config.yaml
num_hidden_layers: 10
hidden_size: 320
n_experts: 48
experts_per_token: 2
d_expert: 80
d_shared_expert: 0
hidden_act: "swiglu"
moe_layers: [0, 1, 2, 3, 4, 5, 6, 7, 8, 9]
router_score: "softmax"
normalize_top_k: false
routed_scale: 4.9
balance_loss: 0.0149
balance_bias: false
router_z_loss: 0.001
router_noise: 0.1
n_groups: 8
groups_per_token: 2
init_std_router: 0.0269
lr_router: 0.000631
num_attention_heads: 5
num_key_value_heads: 1
head_dim: 64
vocab_size: 2048
norm: "rmsnorm"
norm_place: "pre"
norm_eps: 1e-05
positions: "rope"
rope_theta: 10000.0
rope_fraction: 1.0
qk_norm: false
attn_scale: 0.125
tie_word_embeddings: false
parallel_block: false
init: "normal"
init_std_qkv: 0.026
init_std_o: 0.0
init_std_up: 0.026
init_std_down: 0.0
optimizer: "muon"
learning_rate: 0.00539
lr_mult_o: 1.5
beta1: 0.95
lr_head: 0.00855
max_grad_norm: 1.0
warmup_steps: 200
schedule: "wsd"
decay_fraction: 0.826
decay_shape: "linear"
final_lr_fraction: 0.1
batch_tokens: 65536
max_seq_len: 512
doc_mask: true
train_tokens: 446500000
max_steps: 6814
dataset: "wikipedia_en"
Below are experts of layer 7 (counted from 0) of a mixture-of-experts language model. Rows are named router (the router's row for the expert), gate (a neuron's input weights, with its number), up (a neuron's input weights, with its number) and show model dimensions 0-79. Each number is 50 + 15 x the weight over its row's rms, rounded and kept within 0 to 99.
After each expert's rows: a language model's description of what the expert responds to. This comes from a sample of Wikipedia text that the model never trained on.

# expert 15
router:57 35 04 71 43 69 41 51 49 75 56 86 59 64 32 38 48 37 36 43 18 51 49 50 44 43 47 67 48 57 66 30 41 70 44 71 57 36 58 37 39 61 41 44 63 66 22 40 56 48 54 33 52 28 34 57 49 69 38 39 74 57 47 22 75 46 53 40 46 37 50 51 54 48 51 62 38 44 33 64
gate0:38 65 60 49 59 49 38 38 54 55 51 43 40 61 47 62 42 20 46 43 34 65 65 51 50 62 42 37 66 35 30 26 32 65 46 48 39 81 53 51 43 46 42 61 51 57 57 53 31 30 87 47 58 29 53 77 43 38 56 74 56 54 60 32 40 46 66 58 30 51 58 09 51 50 03 26 47 54 70 50
up0:54 51 20 38 51 57 36 42 64 52 56 55 43 50 63 67 44 61 67 62 02 45 34 41 58 52 68 45 53 38 67 60 51 53 44 45 45 19 32 49 34 28 68 36 41 79 27 24 68 37 35 57 50 43 68 49 45 40 55 20 46 48 62 68 60 30 75 80 47 50 75 44 33 38 42 49 75 12 30 45
gate1:51 55 50 59 37 34 63 63 47 45 64 47 62 67 62 79 37 71 31 44 67 45 57 74 53 40 42 54 53 51 65 50 40 54 72 54 69 63 51 33 32 44 69 50 52 24 46 66 87 48 60 59 42 60 50 63 36 64 62 64 55 66 59 60 37 73 56 50 52 33 54 61 32 47 56 42 60 88 58 40
up1:40 33 46 83 70 55 77 65 38 52 52 52 61 42 49 64 59 54 50 33 52 41 36 74 52 58 39 65 72 43 37 49 39 55 86 45 80 68 46 58 55 52 56 68 37 18 34 33 67 59 45 45 48 59 50 37 37 87 62 83 66 54 30 39 49 72 45 44 61 35 81 59 16 53 62 32 72 79 60 60
What it handles: Personal name pieces. Common first names (John, Thomas, David) and surname pieces like tt, son, ley, ell, as in Ramsbo-tt-om, Bre-tt.

# expert 19
router:48 44 22 64 66 70 41 49 34 73 69 88 59 55 46 38 38 43 39 38 21 58 45 32 24 36 30 64 53 51 69 27 46 64 49 56 77 41 76 40 35 58 54 67 37 64 53 48 57 58 82 36 48 44 35 67 43 70 60 54 82 38 59 45 52 45 43 47 57 67 91 35 54 30 57 54 20 51 09 76
gate0:77 80 26 50 47 61 61 56 39 48 45 36 44 46 61 59 53 42 36 42 56 49 45 50 41 54 59 58 55 23 45 57 58 31 54 32 64 53 69 61 33 58 42 54 43 53 41 29 56 09 49 22 28 36 60 63 47 25 50 43 54 30 53 64 64 49 53 65 74 20 53 75 83 32 69 55 43 77 45 26
up0:55 39 65 45 40 25 29 68 78 45 63 41 72 64 58 07 55 51 77 66 66 42 48 44 35 59 54 68 39 48 40 61 63 31 51 38 57 63 39 53 24 46 56 34 31 40 65 38 71 56 30 58 46 40 58 50 37 40 43 55 48 41 64 71 40 39 41 70 41 15 55 31 33 53 52 69 37 69 61 58
gate1:25 48 38 54 54 48 37 80 63 61 56 37 58 21 51 57 20 51 84 55 61 36 24 54 72 24 60 42 43 23 70 41 29 33 39 43 60 50 58 27 58 60 40 74 33 67 44 30 35 38 70 23 58 51 52 39 74 51 56 28 63 45 40 39 49 55 45 48 53 57 39 48 40 39 49 23 58 43 50 60
up1:42 70 65 70 59 58 58 52 57 51 43 57 44 67 52 67 38 43 56 75 45 48 46 40 18 44 43 50 49 20 33 41 25 51 58 27 34 46 54 43 44 37 54 67 39 70 42 63 34 82 49 37 41 49 53 24 68 67 51 43 63 70 61 59 50 31 46 36 54 64 53 48 56 55 76 41 55 57 46 39
What it handles: n in place names. Letter n and syllables like an, on, ton, ville, shire inside place and proper names, such as Bra-n-ch, Sp-an-ish, London.

# expert 25
router:80 50 49 66 37 86 42 71 57 45 46 52 74 54 39 31 52 38 54 23 37 48 53 28 34 43 46 73 55 36 58 49 66 56 43 70 53 42 44 42 27 76 38 61 55 57 29 37 37 47 66 17 56 49 41 73 48 63 45 28 66 58 44 30 53 26 51 41 27 66 59 34 71 50 50 67 53 25 37 65
gate0:28 76 49 59 63 82 39 35 35 44 36 58 43 62 64 48 42 49 45 60 52 67 45 44 18 42 56 52 23 66 44 32 31 43 68 51 58 59 54 70 61 62 45 55 44 58 36 18 58 30 78 63 79 54 34 63 66 43 29 48 60 32 55 85 56 52 32 46 57 19 58 65 62 38 61 42 46 56 34 50
up0:53 46 65 52 38 85 33 41 37 67 40 56 48 55 43 45 28 27 36 52 38 54 53 61 65 38 53 62 72 14 51 61 53 22 71 37 52 61 32 51 38 28 47 38 62 47 38 73 69 61 60 09 38 44 48 35 77 37 60 72 43 43 38 72 41 52 41 75 67 53 60 49 60 25 30 63 56 56 56 45
gate1:63 77 70 40 60 45 48 48 51 52 58 49 54 32 56 50 39 36 66 49 54 62 57 33 65 60 45 47 66 57 57 75 54 49 11 61 46 58 46 51 58 40 44 48 41 35 36 54 63 33 17 66 56 59 69 48 74 56 41 50 23 28 49 57 14 31 60 54 18 70 69 69 33 49 44 35 56 58 53 41
up1:44 67 36 56 48 45 45 64 51 47 35 00 61 44 63 55 63 60 56 62 55 56 52 44 32 62 37 60 32 66 47 26 42 36 58 69 56 47 32 78 72 53 63 50 55 52 00 41 44 36 41 50 55 62 47 75 67 55 64 45 53 58 51 62 77 37 59 51 47 67 72 67 42 59 55 37 55 46 57 65
What it handles: Capital initial letters. Single capital letters starting a name or title word after a space, split off from the rest (S-enate, K-han, V-anDenHe, H-ey).

# expert 7
router:60 58 15 55 18 43 71 61 30 58 69 68 60 68 45 45 64 28 26 60 43 34 57 38 42 48 23 78 63 44 40 51 73 48 43 63 69 48 43 46 49 79 49 43 50 54 40 35 61 45 38 43 44 44 26 68 46 66 17 20 78 56 72 56 34 34 44 50 39 73 80 40 39 40 54 71 36 37 30 59
gate0:34 45 24 66 36 48 65 87 46 44 73 69 33 45 35 45 37 58 52 39 22 45 52 65 45 52 76 62 62 51 53 42 57 59 42 26 72 38 75 55 42 57 42 70 76 58 35 58 63 46 46 63 74 51 32 57 49 65 53 62 40 42 48 42 84 23 65 49 42 67 47 64 53 51 42 33 23 46 54 54
up0:61 83 63 73 35 67 23 19 57 51 61 52 69 31 69 72 57 58 41 45 57 36 48 70 66 52 40 45 66 55 42 59 84 73 54 61 43 63 43 42 64 25 40 24 38 49 29 13 46 36 56 42 21 27 40 80 34 79 42 44 70 39 29 97 47 79 37 28 54 48 56 57 25 79 62 71 46 50 47 52
gate1:53 52 44 53 35 37 56 64 31 61 38 51 47 62 30 40 49 50 48 57 37 36 50 51 50 57 50 50 56 51 51 41 21 74 48 68 70 62 45 23 20 25 49 55 51 46 57 62 66 35 53 42 62 63 63 52 68 43 34 63 26 39 53 83 64 87 39 50 47 57 41 49 90 30 51 50 52 34 63 46
up1:26 63 44 46 44 62 38 51 55 62 40 38 31 37 58 36 70 47 49 54 47 32 31 35 37 45 70 50 62 21 63 41 27 26 51 48 45 63 35 43 59 47 66 54 19 24 48 49 45 78 55 95 57 47 84 53 39 58 82 25 54 60 34 35 57 62 50 36 53 25 63 20 58 49 73 50 48 27 55 33
What it handles: Early-word fragments. Short second pieces right after a word's first letters, such as n in n-ations, ous in th-ous-and, ha in ha-bitats.

# expert 8
router:47 42 61 57 28 49 64 77 10 49 63 63 46 53 58 24 53 38 17 35 47 33 52 37 48 45 56 51 52 50 46 49 63 49 22 71 54 61 61 38 46 59 37 61 42 60 16 34 57 46 65 37 41 43 40 63 71 56 14 69 67 33 73 22 79 12 45 37 57 45 67 51 68 58 35 62 27 44 42 51
gate0:35 46 47 12 67 57 88 76 50 43 47 59 38 58 46 43 39 27 48 46 79 64 76 60 54 22 47 38 49 40 64 69 65 49 30 50 79 47 74 47 51 43 70 41 35 43 28 37 16 45 65 45 59 64 54 40 69 42 51 44 25 36 36 40 50 65 41 51 51 61 35 58 46 49 40 38 45 68 64 63
up0:54 40 43 76 54 43 61 45 27 56 37 50 25 39 38 36 65 48 31 47 47 57 53 45 39 49 72 50 55 32 49 54 63 36 42 51 08 20 55 53 42 51 34 68 39 51 54 81 71 32 37 91 47 36 62 66 38 37 29 53 58 48 58 35 51 19 45 39 73 54 84 50 63 34 78 53 42 18 17 56
gate1:47 34 41 34 66 59 47 23 48 40 33 44 56 58 57 48 55 41 33 39 27 57 37 36 54 41 44 53 37 46 64 17 41 71 43 47 69 24 58 54 55 47 51 62 40 45 40 37 56 52 40 75 33 77 47 68 39 57 47 46 45 50 37 57 60 55 72 45 31 54 77 34 50 53 60 59 46 48 60 66
up1:32 60 41 37 58 82 85 46 59 49 25 80 35 33 40 28 44 39 32 70 55 68 57 53 36 45 63 43 28 64 59 58 49 49 52 61 42 41 67 31 36 32 46 51 43 66 21 71 43 47 71 36 42 24 74 38 34 30 79 68 41 46 86 69 61 64 51 44 46 49 68 47 44 15 48 78 17 58 46 27
What it handles: Math and chemistry markup. Pieces inside LaTeX formulas and IUPAC chemical names, such as }, \, tri(methyl), me(thoxy), plus $ before money amounts.

# expert 35
router:40 28 20 37 50 76 65 77 32 72 63 62 65 53 70 43 34 24 26 27 59 50 82 60 30 48 45 65 87 40 62 69 49 35 33 69 71 38 70 21 39 38 19 32 60 63 37 55 56 64 59 14 43 33 30 52 58 47 44 27 52 58 47 49 69 38 64 35 46 63 47 50 59 40 53 67 36 61 45 72
gate0:65 45 59 37 50 60 23 35 46 57 17 30 60 13 77 67 22 34 60 80 57 35 64 45 52 85 54 49 37 37 69 41 30 63 53 73 47 50 80 37 64 54 64 31 49 57 22 46 44 40 71 57 38 50 56 33 47 16 55 37 59 70 31 58 18 77 43 54 40 32 55 52 42 67 35 48 34 14 32 51
up0:27 62 56 33 50 71 57 42 34 70 51 58 74 17 54 29 51 37 48 41 70 60 44 47 39 42 46 51 72 50 25 62 16 49 68 66 52 34 55 34 56 59 76 39 49 67 33 32 58 43 49 31 83 29 70 32 55 48 71 62 33 51 53 46 70 27 73 54 34 34 31 58 32 13 42 78 31 41 50 57
gate1:52 56 50 39 31 62 47 34 49 62 38 51 50 40 66 45 53 54 54 56 53 51 13 52 48 45 55 44 49 43 55 42 47 25 60 69 37 54 66 33 70 33 28 54 63 48 39 55 38 63 59 47 27 41 45 46 75 46 41 48 54 74 42 50 25 17 68 49 93 56 55 57 57 63 67 33 66 61 39 60
up1:61 46 56 65 34 43 44 40 55 40 55 43 45 33 61 41 62 38 80 55 36 61 48 79 91 46 59 65 32 62 37 31 47 46 57 72 53 97 26 41 55 64 53 49 44 08 64 42 33 15 50 63 78 39 42 40 60 55 72 60 45 49 67 72 43 41 39 64 54 44 75 69 33 40 30 64 36 46 33 30
What it handles: Noun suffixes. Abstract-noun endings and whole nouns such as ation, ction, ment, ence, ition, role, design, as in refle-ction, compet-ition.

# expert 5
router:69 41 48 72 55 52 69 63 36 53 57 50 59 47 33 40 31 35 46 29 33 46 64 38 48 29 29 61 50 22 57 58 69 60 41 68 66 25 50 26 23 80 49 79 46 43 44 50 42 70 58 14 35 41 37 53 36 57 42 10 57 66 46 43 49 41 68 31 61 63 52 41 69 36 59 70 44 49 21 51
gate0:44 64 50 52 26 41 46 62 35 56 44 31 55 59 58 16 36 45 58 61 83 52 74 69 48 53 95 41 52 51 45 64 44 33 50 52 44 58 47 48 50 53 44 34 50 69 86 27 40 38 52 52 41 62 41 50 32 43 35 52 45 52 53 48 08 48 43 57 46 28 58 20 53 59 67 27 44 60 37 62
up0:58 33 70 42 35 53 39 64 45 38 36 56 53 71 72 17 46 55 58 27 48 55 47 75 40 93 48 55 51 37 05 47 41 38 48 45 64 67 37 53 28 36 41 55 39 60 82 20 61 28 21 54 68 39 37 37 62 57 57 53 44 79 30 75 41 61 46 41 48 61 46 23 48 42 66 57 61 22 65 40
gate1:45 69 63 56 78 65 48 60 53 28 40 49 57 23 60 60 68 50 49 46 41 17 19 38 35 24 83 67 37 41 45 42 78 82 37 55 67 42 17 31 47 63 48 38 10 77 27 28 98 32 48 52 32 63 45 38 53 46 68 42 54 68 28 51 43 55 55 13 39 37 56 50 57 39 48 27 41 67 51 72
up1:47 70 44 58 59 53 34 62 79 37 81 48 60 48 56 28 41 06 57 59 43 68 33 58 66 46 48 89 57 50 62 58 66 24 43 49 47 71 74 61 56 76 40 52 31 52 39 34 58 53 38 62 63 38 64 73 44 63 41 55 63 63 77 64 60 53 69 68 45 39 28 42 52 73 45 22 49 55 36 34
What it handles: Mid-word c and p. Single-letter pieces c and p in the middle of words, such as ency-c-lopedia, re-p-lica, di-p-lomat, Re-p-ublic, plus by and at.

# expert 17
router:75 46 46 34 26 67 60 68 35 33 63 52 88 78 64 33 54 53 47 54 41 42 81 39 16 58 40 59 57 21 61 47 57 47 38 59 52 58 41 38 22 58 28 22 33 57 33 14 38 47 73 50 52 06 21 62 65 51 17 33 50 42 45 22 61 50 38 43 55 73 53 37 66 18 60 63 27 51 54 57
gate0:33 59 66 46 66 38 60 55 48 63 46 47 53 25 39 71 42 29 65 50 61 65 66 16 76 58 45 29 45 58 43 46 48 74 59 57 08 75 39 47 67 67 33 55 54 37 56 23 60 71 35 62 65 47 34 54 70 50 43 52 61 13 66 63 31 11 23 53 65 49 36 17 21 72 67 45 50 65 41 52
up0:82 44 55 55 12 47 55 70 63 24 74 48 74 48 34 60 52 49 66 48 71 52 56 39 68 58 84 65 44 50 73 62 71 37 57 47 75 46 25 49 20 93 33 39 58 22 46 47 68 51 42 37 56 37 32 18 31 61 43 47 73 47 35 75 54 21 36 37 45 78 76 53 41 66 41 60 41 51 34 40
gate1:52 45 31 72 52 43 45 50 40 91 14 55 50 34 42 51 77 43 52 53 60 60 28 49 56 56 68 69 45 32 59 68 63 60 79 59 36 34 44 29 58 34 53 39 67 49 22 47 75 51 45 68 61 51 75 56 62 44 59 57 71 36 71 28 59 37 53 28 29 50 28 54 71 53 55 49 73 50 49 62
up1:41 54 58 40 30 32 56 36 58 24 64 67 61 45 55 52 52 43 54 59 33 55 64 52 31 44 71 28 45 61 62 45 47 40 52 54 69 49 60 67 35 46 57 55 73 68 43 62 52 40 56 59 21 62 73 23 63 35 47 69 78 47 22 39 62 50 44 48 42 40 40 51 15 44 24 37 51 28 56 31
What it handles: Numbers and digits. Digit pieces and number words in statistics, coordinates, census counts, vote tallies and times, such as 15 km, 308 people, three, million.

# expert 34
router:58 53 58 51 47 47 69 66 38 56 71 53 57 63 28 55 47 38 58 44 54 45 66 46 34 47 43 49 56 41 96 30 54 59 45 76 49 45 51 49 48 48 43 57 47 28 45 35 63 58 62 44 26 20 32 73 52 55 46 29 39 53 69 62 62 46 36 59 50 56 67 28 58 33 43 71 42 33 40 60
gate0:40 70 28 55 76 67 33 84 50 54 33 66 65 43 50 40 26 34 52 32 46 66 67 56 55 42 83 49 68 85 63 48 58 44 66 51 20 49 45 56 48 99 75 45 66 59 49 37 59 43 43 58 40 75 72 60 49 72 43 49 61 45 45 64 55 68 42 58 39 37 69 56 71 60 50 56 44 69 46 51
up0:52 45 02 54 79 51 39 93 60 79 25 27 52 47 32 57 83 42 48 65 63 61 61 69 49 29 57 79 51 74 46 40 59 51 26 68 29 47 28 73 70 81 43 51 24 61 41 55 71 57 54 30 47 93 49 39 41 39 46 59 61 61 52 44 47 84 46 37 34 52 61 52 63 51 60 61 91 65 39 62
gate1:52 62 25 50 74 96 53 38 49 33 85 52 58 58 42 52 47 31 58 63 61 55 75 44 54 69 56 55 64 79 54 58 42 56 57 39 54 47 42 48 20 52 71 52 47 31 67 17 46 33 52 49 47 50 31 48 68 46 33 54 44 35 57 72 38 42 45 42 54 45 55 52 58 45 73 55 63 59 33 47
up1:32 28 40 74 71 50 57 58 57 63 48 54 45 53 53 53 48 35 43 67 53 48 48 34 45 33 46 81 44 94 41 45 40 38 30 51 39 51 65 71 55 49 59 46 66 32 34 60 66 74 52 41 54 43 56 72 41 59 64 54 33 50 61 54 66 42 53 47 71 40 73 76 42 19 45 49 22 44 44 52
What it handles: Letter i and O. Single-letter pieces i and O inside or starting words, as in exter-i-or, inexper-i-enced, O-ther, plus line breaks in credit lists.

# expert 32
router:55 43 51 72 37 61 47 67 20 52 35 71 63 62 42 44 45 42 34 21 31 37 50 52 40 39 48 57 86 33 80 54 60 58 72 54 71 40 48 49 28 49 41 71 51 33 31 40 47 48 39 44 20 43 21 79 48 64 48 33 74 45 58 31 76 28 44 46 37 54 58 49 73 33 47 76 38 52 20 57
gate0:41 27 37 47 54 52 42 58 72 58 30 38 31 44 58 62 70 69 23 53 21 78 59 65 63 50 52 52 35 26 48 62 38 49 73 49 44 40 46 48 51 46 57 61 48 63 47 40 55 46 52 51 50 50 45 52 45 68 36 25 54 55 27 40 52 57 36 80 46 70 70 40 81 54 77 50 52 61 48 39
up0:48 66 68 51 53 41 57 15 71 46 54 55 48 47 68 36 43 59 81 39 74 62 43 34 58 44 56 33 44 49 64 65 26 41 49 48 42 43 55 56 60 28 59 46 30 51 42 38 29 61 27 59 35 32 57 52 38 72 29 15 58 36 54 74 71 59 43 53 47 26 65 47 37 20 67 46 77 47 50 37
gate1:53 19 64 46 37 67 58 56 47 72 19 43 25 47 71 38 44 49 54 54 54 59 21 15 47 41 51 63 41 31 50 51 39 47 35 43 61 48 39 56 46 69 59 49 46 42 50 22 45 35 25 70 52 66 46 54 28 49 43 42 72 64 55 39 31 45 44 51 63 60 31 38 47 53 36 64 51 49 48 52
up1:31 82 40 69 94 73 58 84 41 33 74 46 59 38 59 48 51 21 78 27 50 37 91 49 75 62 54 39 65 25 61 49 38 77 70 31 30 52 47 62 59 59 58 41 42 50 45 68 40 47 71 60 53 49 52 52 42 31 63 49 70 36 72 29 46 45 53 35 59 41 62 50 55 82 55 52 67 66 39 35
What it handles: Name start in tables. First pieces of capitalized personal and club names, mostly in sports tables and results, such as Bur(nley), Ho(ad), E(verton), Ma(urice).

# expert 46
router:49 38 39 46 35 50 55 56 13 38 36 75 61 59 49 41 48 55 47 42 23 58 57 43 32 59 45 47 77 50 55 56 57 57 37 61 52 56 56 37 46 42 58 54 55 52 45 25 06 64 56 54 09 54 40 46 62 52 33 45 49 38 37 36 72 50 52 34 43 51 66 27 41 51 56 50 42 29 43 66
gate0:43 54 57 62 31 80 53 16 54 48 31 42 36 60 59 72 68 36 46 34 34 38 52 55 56 51 70 24 39 48 87 65 66 59 54 32 60 20 48 58 52 36 66 42 69 05 33 67 52 65 65 43 27 22 42 56 42 55 60 60 53 38 44 33 49 56 36 54 43 51 64 45 44 26 69 30 66 34 49 68
up0:45 45 61 85 53 45 31 18 20 65 43 50 40 52 52 57 34 27 49 39 44 46 73 42 52 52 45 67 75 04 60 35 36 62 49 36 44 74 48 16 22 22 50 55 67 26 40 36 37 57 55 49 40 35 42 54 48 70 80 33 34 40 44 54 39 46 64 51 68 52 50 60 67 28 77 66 77 66 36 25
gate1:57 59 50 48 34 21 52 55 63 59 59 47 40 56 32 44 75 35 48 14 50 50 17 27 23 44 43 45 56 78 58 47 38 41 34 49 19 42 58 48 22 80 56 45 49 46 54 32 44 29 50 59 67 43 48 68 50 29 45 12 69 74 37 33 77 47 53 36 65 91 37 67 55 89 54 44 59 39 58 19
up1:37 34 51 50 66 55 29 48 56 45 49 44 72 32 54 40 44 53 62 70 39 68 42 57 66 57 47 51 51 33 73 45 78 58 62 88 57 43 48 45 45 36 57 52 43 44 52 45 34 60 61 30 50 45 23 69 69 58 46 77 85 51 51 40 44 43 51 65 71 42 68 49 44 47 69 59 54 38 18 79
What it handles: Syllable re after consonant. The piece re, and be/pe/we/fe, following a consonant inside words, as in Werder B-re-men, F-re-derick, Not-re Dame, the-re.

# expert 45
router:65 30 18 53 43 55 75 57 34 66 51 65 44 78 46 47 40 45 17 34 49 56 55 46 26 38 34 50 72 45 70 39 44 48 50 55 77 27 41 33 18 73 36 50 55 59 32 49 51 57 62 22 41 51 41 55 71 49 38 41 54 43 51 33 73 51 64 51 46 71 66 32 76 09 62 40 30 38 38 57
gate0:27 40 45 17 53 64 44 68 74 38 73 31 70 55 40 32 35 35 54 53 40 38 48 49 20 53 28 73 41 56 59 58 74 57 48 37 72 58 75 62 72 60 04 67 58 64 78 72 32 51 60 29 73 36 38 48 26 62 40 55 33 26 74 64 43 47 02 57 67 67 48 56 51 23 54 38 45 50 52 30
up0:77 35 36 48 63 54 47 38 07 56 72 53 62 29 45 44 49 44 33 51 32 46 22 66 53 23 39 49 35 38 62 44 43 58 76 42 44 62 33 50 18 31 66 43 47 22 27 28 54 49 59 40 35 45 75 58 57 69 35 63 54 62 39 37 48 41 65 53 25 46 29 24 65 49 48 77 47 53 72 67
gate1:36 64 34 32 27 31 45 11 59 53 51 56 69 55 51 54 68 42 35 63 72 52 34 45 72 38 53 12 39 52 56 63 56 51 51 03 38 63 60 80 32 72 54 26 54 43 74 14 31 16 61 60 36 18 40 43 88 63 54 47 54 71 34 40 41 21 56 65 41 42 50 51 29 27 59 63 68 44 60 29
up1:63 43 38 34 44 53 71 09 59 47 41 55 77 39 62 51 52 55 42 25 40 44 28 27 31 59 50 71 72 51 18 75 49 41 28 49 54 73 55 41 42 53 22 30 43 62 46 56 49 61 33 62 38 52 24 73 51 54 52 91 55 51 89 57 46 49 43 63 49 55 55 77 19 68 36 50 49 57 64 25
What it handles: Sports competition words. Sports vocabulary in athlete and team articles, such as League, Cup, Championship, football, player, team, and endings like Professional.

# expert 4
router:61 48 40 54 30 77 69 86 37 41 67 68 79 67 45 43 64 42 56 42 51 29 67 51 31 46 62 63 57 33 28 47 56 38 46 52 55 52 45 36 51 62 21 55 22 48 25 30 53 50 53 45 54 39 41 55 49 57 41 40 61 36 58 62 70 33 38 62 60 80 57 51 47 44 65 56 53 50 00 45
gate0:62 55 22 53 23 17 26 59 62 42 50 49 65 72 82 41 39 65 66 46 36 32 19 40 41 55 59 62 51 48 69 57 54 61 36 23 47 55 21 48 49 39 41 60 46 62 27 67 42 59 45 57 23 61 38 27 80 41 49 56 49 37 38 57 58 16 35 42 39 52 68 63 36 33 49 62 36 32 56 41
up0:54 40 78 70 74 37 50 71 30 40 61 40 21 62 37 05 40 53 44 67 37 50 19 68 50 53 65 47 55 66 29 51 59 63 65 62 58 55 77 47 50 61 67 63 38 37 57 45 61 61 51 25 58 43 46 53 50 46 56 47 48 53 43 39 41 63 44 48 68 36 62 63 56 69 42 45 48 45 59 34
gate1:44 45 53 23 48 55 38 63 35 50 55 59 41 55 52 31 44 45 71 47 65 57 48 73 63 57 60 38 39 74 54 65 73 56 34 47 70 52 48 45 63 81 67 57 62 46 59 57 66 37 46 55 28 19 76 55 55 73 30 30 50 56 75 57 38 23 24 32 28 56 45 65 44 49 56 49 45 64 32 66
up1:57 75 28 48 55 59 28 56 59 77 51 60 48 73 46 44 45 55 42 46 80 44 48 14 64 52 45 59 55 50 44 66 63 42 67 23 42 47 35 65 63 79 56 51 43 23 53 52 53 12 42 36 63 22 21 45 41 54 63 59 53 61 25 34 41 41 41 65 66 44 60 45 56 39 49 35 46 66 64 28
What it handles: Infobox field starts. First pieces of field names and words in infobox lists and coordinates, such as Co(ordinates), Com(munity), the / between coordinates, trans, sub.

# expert 2
router:40 46 43 64 40 60 48 56 38 56 83 42 57 37 39 49 32 49 34 48 39 50 67 55 48 56 49 63 62 52 45 51 56 50 41 47 61 40 60 39 52 66 38 60 54 44 53 22 32 70 66 19 65 50 35 52 44 43 58 36 56 62 61 51 62 31 65 50 65 70 65 64 60 48 86 57 24 42 21 63
gate0:51 42 66 42 62 53 41 63 53 50 53 44 58 60 50 51 84 38 24 72 54 61 35 46 42 60 47 46 48 55 68 37 53 66 41 87 46 53 35 50 75 55 45 46 53 32 57 74 32 47 56 48 50 47 20 63 70 85 44 25 48 77 55 78 46 79 54 53 57 80 50 62 52 37 52 50 48 53 59 40
up0:28 38 61 45 46 40 29 66 48 41 40 40 60 52 55 55 84 79 41 62 42 42 41 45 67 56 38 47 48 59 57 43 53 43 68 58 37 74 44 62 55 43 46 44 51 62 71 56 45 43 83 46 21 43 39 23 48 49 39 59 46 61 28 61 28 59 78 49 60 56 08 54 37 44 43 51 63 77 80 66
gate1:36 41 28 48 68 62 51 37 77 53 71 47 53 66 46 48 33 70 35 43 30 96 74 44 32 52 64 36 56 63 63 41 47 34 61 40 35 46 59 29 45 59 68 69 61 59 38 42 38 72 41 32 53 57 51 50 44 31 52 55 57 35 53 37 56 47 53 53 43 46 58 43 59 65 28 38 22 36 55 24
up1:41 52 37 51 48 42 62 64 38 59 74 32 33 27 37 46 53 40 30 52 50 46 47 52 60 51 63 32 65 32 62 33 45 51 62 57 48 64 45 41 50 55 76 51 35 53 69 32 46 61 24 43 76 25 29 55 46 53 58 29 15 49 51 49 26 37 62 62 35 32 60 61 35 65 15 72 42 56 46 46
What it handles: Mid-word Latinate syllables. Inner syllable pieces of long Latinate words, mostly before -ation or -ed endings, as in desol-ation, incorp-or-ated, Nebr-as-ka.

# expert 0
router:41 50 60 58 35 59 56 67 44 43 69 47 44 55 41 55 42 18 55 43 34 24 44 32 11 53 47 51 48 45 54 57 46 63 64 53 82 30 58 43 44 69 63 60 36 51 49 47 56 55 25 43 34 44 33 54 28 64 22 43 66 65 61 36 46 54 48 37 59 61 56 64 51 58 65 57 47 47 43 74
gate0:69 41 62 30 33 68 50 78 66 73 61 38 41 37 55 58 54 33 20 42 60 64 64 75 33 66 42 38 57 56 56 48 63 45 43 54 12 41 36 36 40 47 45 70 59 91 53 60 49 52 22 65 33 20 26 50 47 70 40 61 72 53 62 56 21 31 38 48 54 60 59 46 52 57 72 61 54 49 59 43
up0:50 50 75 28 59 34 74 52 61 67 56 55 67 43 44 38 42 75 57 55 43 48 59 49 74 44 56 27 37 89 37 37 38 42 60 59 66 48 41 26 53 38 26 39 60 70 39 58 59 66 44 83 48 51 14 64 46 43 36 45 40 30 33 68 23 70 37 68 50 53 35 65 52 75 31 66 51 64 76 47
gate1:38 39 38 42 65 80 39 62 63 71 69 42 36 24 30 51 32 51 76 68 57 41 52 57 46 51 44 49 48 81 49 70 50 56 40 51 46 37 58 45 67 54 36 58 54 33 60 73 44 42 36 77 46 74 43 09 74 74 65 54 54 40 55 32 49 29 54 43 51 51 60 49 37 32 37 39 72 55 54 56
up1:45 69 40 21 71 55 43 51 40 64 47 50 65 38 75 58 74 77 23 54 30 60 58 37 47 37 84 32 69 80 57 49 57 13 60 79 66 51 28 52 83 60 47 42 30 62 49 71 69 27 71 67 46 57 61 55 57 59 61 55 35 78 18 43 30 46 36 43 47 49 66 54 48 46 56 68 77 65 27 61
What it handles: Word-initial piece after re/de. Short second pieces of words starting with re-, de- or ab-, as in re|lations, ab|olished, respons|ib|ilities, re|bellion.

# expert 22
router:69 32 36 53 43 61 48 82 38 64 49 48 67 52 46 37 48 45 42 45 31 70 72 41 43 41 50 73 64 54 65 45 48 57 20 65 72 40 63 33 20 68 39 68 70 45 53 07 59 47 41 29 44 42 32 39 45 53 40 33 54 65 51 39 70 34 55 40 47 66 48 55 56 45 66 50 50 37 35 49
gate0:45 64 49 33 29 49 52 46 68 64 64 35 55 45 59 23 24 82 37 50 64 75 54 33 62 26 57 41 65 66 66 57 59 54 31 54 24 45 61 57 50 50 41 57 66 56 60 31 23 67 54 51 62 77 39 46 83 62 31 44 59 62 34 39 47 70 42 41 22 53 59 67 62 25 68 50 38 17 25 52
up0:59 58 70 59 42 43 37 68 60 29 42 53 62 53 58 39 55 67 68 55 32 42 42 65 44 31 61 31 44 30 59 55 24 67 37 63 31 44 52 48 36 16 59 77 39 57 73 52 19 51 48 68 63 81 38 24 55 40 23 53 90 49 33 42 72 67 55 15 41 45 64 70 53 14 40 54 69 49 63 52
gate1:49 46 34 59 59 13 75 45 64 37 37 81 56 58 38 53 41 69 88 20 52 55 59 67 42 53 51 62 56 47 53 73 47 46 55 32 77 42 51 44 69 62 41 72 54 29 75 81 78 53 29 62 37 67 48 66 41 63 47 51 13 51 49 66 46 54 56 65 71 30 48 56 26 58 60 65 50 52 67 37
up1:25 56 49 64 55 35 29 34 40 53 64 52 41 50 73 55 61 58 64 51 61 63 65 28 90 38 86 35 34 77 55 68 64 43 66 83 40 49 64 47 53 66 25 48 44 96 60 62 50 70 50 19 71 51 60 65 36 47 35 20 56 56 32 66 69 38 38 47 57 33 63 35 54 49 68 40 47 56 32 45
What it handles: Plural s endings. Plural endings on nouns such as -s, -ies, -ations, plus plural nouns like people, children and an s inside sister or sponsors.